{
  "n_experts": 24,
  "d_shared_expert": 0,
  "routed_scale": 1.0,
  "balance_loss": 0.000148,
  "n_head": 5,
  "head_dim": 64,
  "rope_base": 10000.0,
  "tie_embeddings": true,
  "init_std_o": 0.00596,
  "schedule": "wsd",
  "decay_shape": "pow",
  "final_lr_fraction": 0.05,
  "batch_tokens": 131072,
  "seq_len": 256,
  "dataset": "wikipedia_en"
}
Below are experts of layer 6 (counted from 0) of a mixture-of-experts language model. Rows are named gate (a neuron's input weights, with its number), up (a neuron's input weights, with its number), down (a neuron's output weights, with its number) and show model dimensions 0-79. Each number is 200 + 20 x the weight over its row's rms, rounded and kept within 0 to 999.
Before each expert's rows: "comes before" lists some tokens at least twice as common just after its tokens as in all text. This comes from a sample of Wikipedia text that the model never trained on. Tokens count by the router's weight.

# expert 3
comes before: " |", ".", "–", ",", ";", "th"
gate0,210,208,184,192,186,177,236,250,211,169,239,197,199,176,208,199,192,176,213,164,230,224,197,203,195,206,155,215,193,188,178,185,247,184,219,186,212,225,194,183,152,188,203,178,206,216,250,187,202,174,228,173,150,184,191,194,180,212,228,204,206,192,196,211,223,176,160,210,199,166,206,233,233,215,224,215,200,216,200,201
up0,192,204,216,198,211,179,197,220,158,163,175,180,204,185,205,201,192,205,195,182,164,220,231,154,172,214,228,210,199,186,201,205,192,188,207,205,207,199,170,200,203,205,228,181,200,195,203,155,204,181,204,177,237,218,173,199,208,191,201,168,192,192,217,201,182,191,188,186,228,198,192,222,220,232,226,210,176,192,169,214
down0,194,201,209,198,216,224,212,193,222,216,196,209,182,187,177,211,222,203,225,218,191,210,203,222,207,207,190,172,121,201,206,207,189,181,191,195,223,209,205,201,185,215,205,233,220,212,198,231,182,183,201,190,211,216,179,219,213,212,206,183,208,227,196,214,167,193,182,201,233,204,222,238,213,225,234,181,196,176,246,229
gate1,186,197,216,207,191,193,191,165,156,209,222,247,205,217,193,200,218,172,197,188,181,200,221,235,202,204,173,197,229,207,191,220,220,195,235,224,234,181,196,169,245,200,203,205,214,176,232,196,223,189,237,190,212,191,206,227,231,192,189,178,184,212,171,205,187,174,232,161,203,205,175,201,179,175,181,195,236,199,236,171
up1,208,204,188,185,217,219,212,160,185,187,217,210,183,158,180,211,199,207,171,167,198,190,181,224,223,197,185,188,215,203,202,242,224,215,191,155,192,254,219,190,189,212,233,186,206,219,157,213,204,173,210,178,214,152,205,193,205,206,211,190,204,196,162,191,216,195,188,212,207,217,207,170,223,215,191,222,219,259,207,239
down1,199,231,210,195,216,188,187,199,187,181,191,246,190,173,222,201,218,189,215,227,225,180,219,247,159,188,212,175,161,197,221,206,185,192,192,187,213,212,197,203,215,202,182,198,204,172,201,205,173,205,188,161,199,206,238,215,211,186,237,203,180,189,197,189,190,181,203,168,226,220,196,216,224,174,196,199,224,191,223,225
gate2,194,172,214,206,210,193,200,188,170,171,185,214,217,189,219,189,230,217,178,199,223,188,189,174,207,223,150,188,187,205,175,186,213,206,178,199,192,206,212,213,154,209,204,197,208,233,193,161,224,219,220,183,216,224,203,219,215,174,179,199,198,231,206,182,175,187,202,196,224,205,175,184,207,164,227,198,215,214,185,222
up2,191,184,216,224,225,207,232,239,140,183,181,192,190,234,202,181,206,197,214,156,203,203,205,206,217,175,173,191,177,196,201,197,209,209,196,221,218,205,236,191,212,184,178,162,184,232,189,197,219,234,198,195,234,230,214,222,215,199,223,193,225,216,202,176,188,207,186,168,180,206,182,218,243,201,206,204,214,232,191,220
down2,212,234,200,221,225,211,204,173,206,211,193,209,192,195,195,184,182,148,195,199,146,198,187,189,217,175,199,213,184,237,160,162,177,174,206,215,179,206,219,168,212,212,251,202,194,167,190,220,215,193,206,203,206,208,205,199,187,214,184,174,204,176,213,196,179,209,217,205,226,223,246,194,202,232,187,153,188,195,173,180
gate3,198,180,201,186,213,214,214,185,178,214,198,196,170,233,193,223,203,222,239,228,187,170,219,166,149,210,217,192,195,218,202,202,203,227,156,191,192,195,217,174,172,180,191,214,203,182,204,215,203,200,175,192,178,190,171,204,209,210,230,213,189,192,209,187,214,231,227,199,229,188,225,168,189,199,223,227,222,212,157,193
up3,197,228,199,208,202,183,187,174,225,203,206,181,188,250,195,157,195,166,187,191,184,201,176,230,202,212,202,211,236,205,212,188,174,188,228,233,182,197,215,164,173,213,170,224,209,183,154,185,173,190,197,187,187,217,214,174,188,195,184,168,198,181,175,205,182,220,173,168,236,225,171,190,205,189,215,199,203,183,182,233
down3,177,193,219,206,173,176,175,210,196,175,215,191,166,180,213,238,188,188,230,211,186,208,164,199,192,219,226,210,199,173,153,221,172,186,221,231,198,195,188,210,255,184,216,189,183,192,211,202,185,216,203,202,198,215,224,177,173,151,167,204,199,188,215,222,171,155,166,155,187,197,173,199,191,208,173,238,222,207,181,187
gate4,211,193,209,191,212,205,176,206,190,225,187,193,198,140,203,172,210,212,214,207,220,208,190,168,210,184,183,212,187,205,190,207,219,199,231,165,212,145,183,222,176,174,172,236,206,177,187,188,222,226,190,173,198,202,248,204,183,202,224,203,209,219,176,201,203,203,231,172,206,217,168,212,219,164,187,187,180,177,189,209
up4,159,189,203,222,169,188,188,192,244,213,196,192,197,174,211,186,207,204,221,205,188,192,183,179,250,187,179,221,173,213,179,187,209,227,210,192,207,166,188,210,128,185,193,205,189,229,197,164,221,209,204,187,179,222,221,158,187,195,205,223,182,192,211,200,208,216,188,186,192,223,198,211,225,171,184,217,193,209,168,201
down4,190,190,203,216,187,205,197,182,176,213,183,226,187,185,221,206,237,197,235,215,190,209,193,186,203,197,224,213,199,237,199,207,195,185,205,166,203,182,229,199,161,182,203,219,192,190,226,186,217,212,216,215,191,199,218,227,160,218,192,226,193,196,239,193,213,213,183,194,187,214,201,204,163,215,220,191,216,233,230,173
gate5,172,209,201,201,205,220,207,211,208,218,196,218,206,183,231,203,175,205,200,195,186,191,195,194,176,210,190,172,198,198,163,234,219,172,223,192,178,185,205,201,210,188,196,212,182,221,186,205,171,159,206,193,245,197,182,182,201,198,192,232,153,163,205,186,179,196,191,210,194,254,207,218,203,203,232,168,151,210,206,226
up5,207,193,250,207,202,197,225,207,176,176,188,195,238,177,194,210,202,204,193,217,183,160,197,186,190,186,163,215,223,167,201,215,198,161,210,192,183,166,185,205,183,147,209,181,182,205,180,181,225,191,188,194,228,186,182,180,168,183,197,190,184,172,190,188,212,187,231,174,201,247,188,178,179,219,189,208,192,191,184,197
down5,221,206,213,248,184,189,168,221,203,166,222,202,201,198,170,214,203,188,239,184,178,188,193,188,202,218,178,209,182,202,216,180,200,203,200,227,196,200,172,200,224,217,168,224,191,226,201,215,224,206,171,182,203,174,224,192,205,190,196,224,191,217,206,240,208,157,216,207,202,184,175,204,211,201,199,204,203,209,193,258
gate6,199,165,192,149,187,191,203,202,227,203,183,203,160,216,228,153,185,181,191,197,220,193,198,196,226,192,209,186,194,223,199,179,172,202,168,202,199,191,188,190,206,221,226,198,194,157,185,199,195,173,197,205,191,217,205,201,218,217,144,214,191,188,206,204,177,224,204,159,192,196,203,164,245,206,207,183,191,205,177,195
up6,216,166,215,217,196,172,210,191,214,190,248,200,221,216,183,208,187,181,210,184,181,216,183,213,166,239,213,184,210,181,185,188,191,205,193,206,226,192,189,203,209,207,226,194,180,199,207,230,222,182,201,216,204,173,207,212,209,174,223,186,187,201,208,207,198,187,207,233,210,211,194,188,200,204,200,204,171,219,238,186
down6,215,246,196,188,224,199,224,191,225,181,228,177,204,217,206,202,217,219,239,185,193,191,181,180,181,189,188,210,220,174,186,237,181,210,220,195,189,172,197,150,233,189,184,201,226,227,185,223,211,200,187,197,203,223,208,198,218,217,182,196,211,213,182,179,216,191,183,216,194,232,157,199,198,203,204,227,233,173,182,210
gate7,195,225,229,177,225,159,201,208,176,208,203,190,205,193,211,182,174,218,207,205,197,201,204,185,213,186,228,213,196,176,173,192,198,196,202,191,211,197,233,180,201,217,186,173,157,180,240,194,222,221,196,222,211,210,228,228,213,210,215,186,197,210,216,192,198,195,202,198,177,204,201,202,260,179,234,216,222,177,198,207
up7,161,260,199,186,224,183,216,173,175,199,214,204,246,178,215,176,213,161,220,198,213,216,175,183,217,195,191,227,188,167,180,228,208,177,178,184,209,213,189,184,182,188,169,167,198,244,237,171,209,206,188,192,189,200,216,209,195,205,229,176,247,193,213,204,217,209,181,224,219,210,213,209,228,237,196,188,210,182,194,181
down7,181,210,206,218,183,192,164,192,192,204,215,197,222,180,198,218,193,193,239,232,219,168,211,208,222,210,194,202,202,213,191,207,191,182,215,187,202,140,208,208,220,190,182,205,182,212,200,167,215,232,189,227,194,188,195,211,215,165,178,188,186,179,190,210,179,227,221,213,181,205,191,195,189,216,225,220,221,165,189,188
gate8,191,185,190,202,208,216,185,192,192,180,199,201,199,171,234,183,205,201,204,193,176,175,233,194,231,208,240,194,200,172,195,182,228,223,224,205,215,208,223,187,258,195,210,251,215,188,203,170,131,197,196,203,173,215,217,205,234,212,181,231,224,218,215,211,165,192,189,190,181,175,180,206,201,199,190,212,200,205,237,205
up8,211,232,204,157,183,207,228,225,214,134,224,164,180,187,202,215,191,130,204,223,209,200,197,164,190,223,200,195,197,220,216,211,180,200,191,206,214,202,178,174,178,195,172,169,196,190,202,193,192,188,225,182,178,176,175,209,201,191,224,205,202,206,201,222,203,219,218,256,192,207,195,190,214,219,228,211,185,200,201,159
down8,187,182,189,196,176,202,207,209,243,213,196,181,180,226,182,215,174,201,187,198,174,225,217,192,213,157,222,191,189,180,194,209,207,191,225,210,198,241,213,209,207,193,211,183,213,182,189,232,193,197,181,224,154,173,215,166,187,207,215,176,195,213,186,196,206,200,208,169,206,189,194,212,171,176,216,172,169,186,199,196
gate9,203,192,178,226,202,206,169,222,184,203,211,197,196,208,219,168,196,177,232,191,206,221,219,222,217,186,251,216,225,193,191,176,187,219,182,197,222,165,166,189,220,224,237,201,202,226,213,192,206,210,190,163,188,187,209,185,191,209,205,229,206,184,207,211,185,211,163,208,226,184,217,229,180,192,202,241,201,192,228,224
up9,193,182,216,224,228,164,235,193,171,227,202,228,217,176,197,208,219,213,172,189,196,195,216,220,191,202,176,197,183,192,191,208,219,188,230,227,179,210,221,214,201,201,207,206,191,208,181,173,142,230,204,202,197,223,203,215,218,180,199,186,213,227,166,185,219,144,244,195,184,193,205,209,222,196,181,192,213,232,216,195
down9,190,198,178,166,189,195,156,208,213,163,177,172,236,216,212,194,245,168,188,192,172,189,156,207,168,197,212,217,191,204,193,207,179,239,183,187,193,176,204,179,178,184,172,191,222,201,191,208,228,198,195,178,246,181,203,198,219,220,192,211,178,181,212,191,176,212,163,223,208,234,220,199,206,217,217,200,216,205,190,199
gate10,212,198,178,184,199,223,180,222,208,210,193,193,164,201,232,189,194,206,204,188,205,198,204,228,198,191,205,201,164,193,182,206,191,192,199,181,142,210,171,195,196,207,213,187,199,198,243,177,186,184,157,203,217,217,181,167,190,188,213,225,222,187,185,204,198,229,204,248,173,172,216,198,215,173,228,234,182,214,225,186
up10,199,209,230,190,196,177,182,223,214,199,211,210,173,210,207,190,218,201,196,175,190,198,227,200,183,199,172,236,200,211,167,170,181,202,191,189,220,206,203,200,207,184,201,195,211,220,243,187,240,209,186,198,237,177,226,212,186,219,206,151,225,184,213,212,198,179,234,200,187,224,207,176,202,194,183,185,173,233,194,195
down10,212,186,204,206,170,203,193,224,176,178,197,222,144,225,223,198,224,203,197,224,203,217,221,201,193,183,207,158,194,195,211,193,179,176,198,198,206,238,197,161,188,176,215,167,197,215,214,194,196,209,191,197,226,223,182,178,204,178,192,244,195,208,197,196,193,230,221,191,171,212,193,199,194,211,170,180,238,173,158,168
gate11,196,205,216,210,206,200,162,187,210,203,200,263,184,199,192,219,215,222,196,213,196,182,211,230,184,194,235,225,208,192,210,176,202,211,206,235,187,200,163,214,174,215,208,186,190,196,201,218,162,185,205,232,184,199,204,219,214,190,209,194,185,227,187,177,212,210,212,177,222,194,190,211,222,203,205,255,188,225,193,215
up11,210,196,212,184,176,206,207,187,170,218,207,183,195,244,227,238,227,213,220,220,169,216,172,216,175,210,220,175,232,191,195,196,243,219,233,209,208,180,229,206,212,182,228,184,185,168,184,232,144,193,212,230,211,212,194,210,210,183,174,173,244,224,217,206,216,225,199,149,177,205,224,182,189,225,173,252,217,210,216,224
down11,189,222,202,182,207,193,187,211,212,216,210,214,193,190,196,163,201,217,170,188,189,201,209,196,212,216,217,190,187,200,225,194,194,183,203,236,183,196,211,226,144,204,160,209,181,191,224,163,217,189,167,210,195,210,207,195,174,193,199,203,216,197,182,199,167,190,192,210,190,219,176,231,198,199,170,201,201,207,175,223
gate12,181,217,228,200,207,229,208,179,189,203,221,189,216,185,187,198,202,189,236,220,185,189,197,202,200,194,237,210,176,238,214,234,180,196,182,189,185,193,174,179,206,206,218,192,181,206,233,192,215,200,225,188,184,182,184,214,224,180,184,238,228,212,207,262,261,239,247,195,190,177,215,189,166,239,221,188,179,195,208,194
up12,178,192,205,210,199,221,177,221,165,222,175,197,214,169,203,215,218,185,183,224,185,172,203,191,222,212,193,231,222,176,202,183,195,223,188,160,198,237,224,235,170,226,197,226,198,205,190,207,222,184,194,186,193,182,178,176,196,204,180,167,200,193,186,158,180,190,186,193,221,186,192,210,166,191,207,232,222,245,202,230
down12,183,211,208,198,200,191,175,193,201,221,214,223,214,168,188,206,184,213,167,185,189,181,207,184,193,224,220,225,176,180,179,208,211,183,211,214,169,206,185,182,181,200,210,225,184,235,206,188,234,203,202,192,246,196,189,208,219,229,202,187,205,209,162,199,176,224,188,204,189,191,212,223,216,185,212,233,192,144,217,204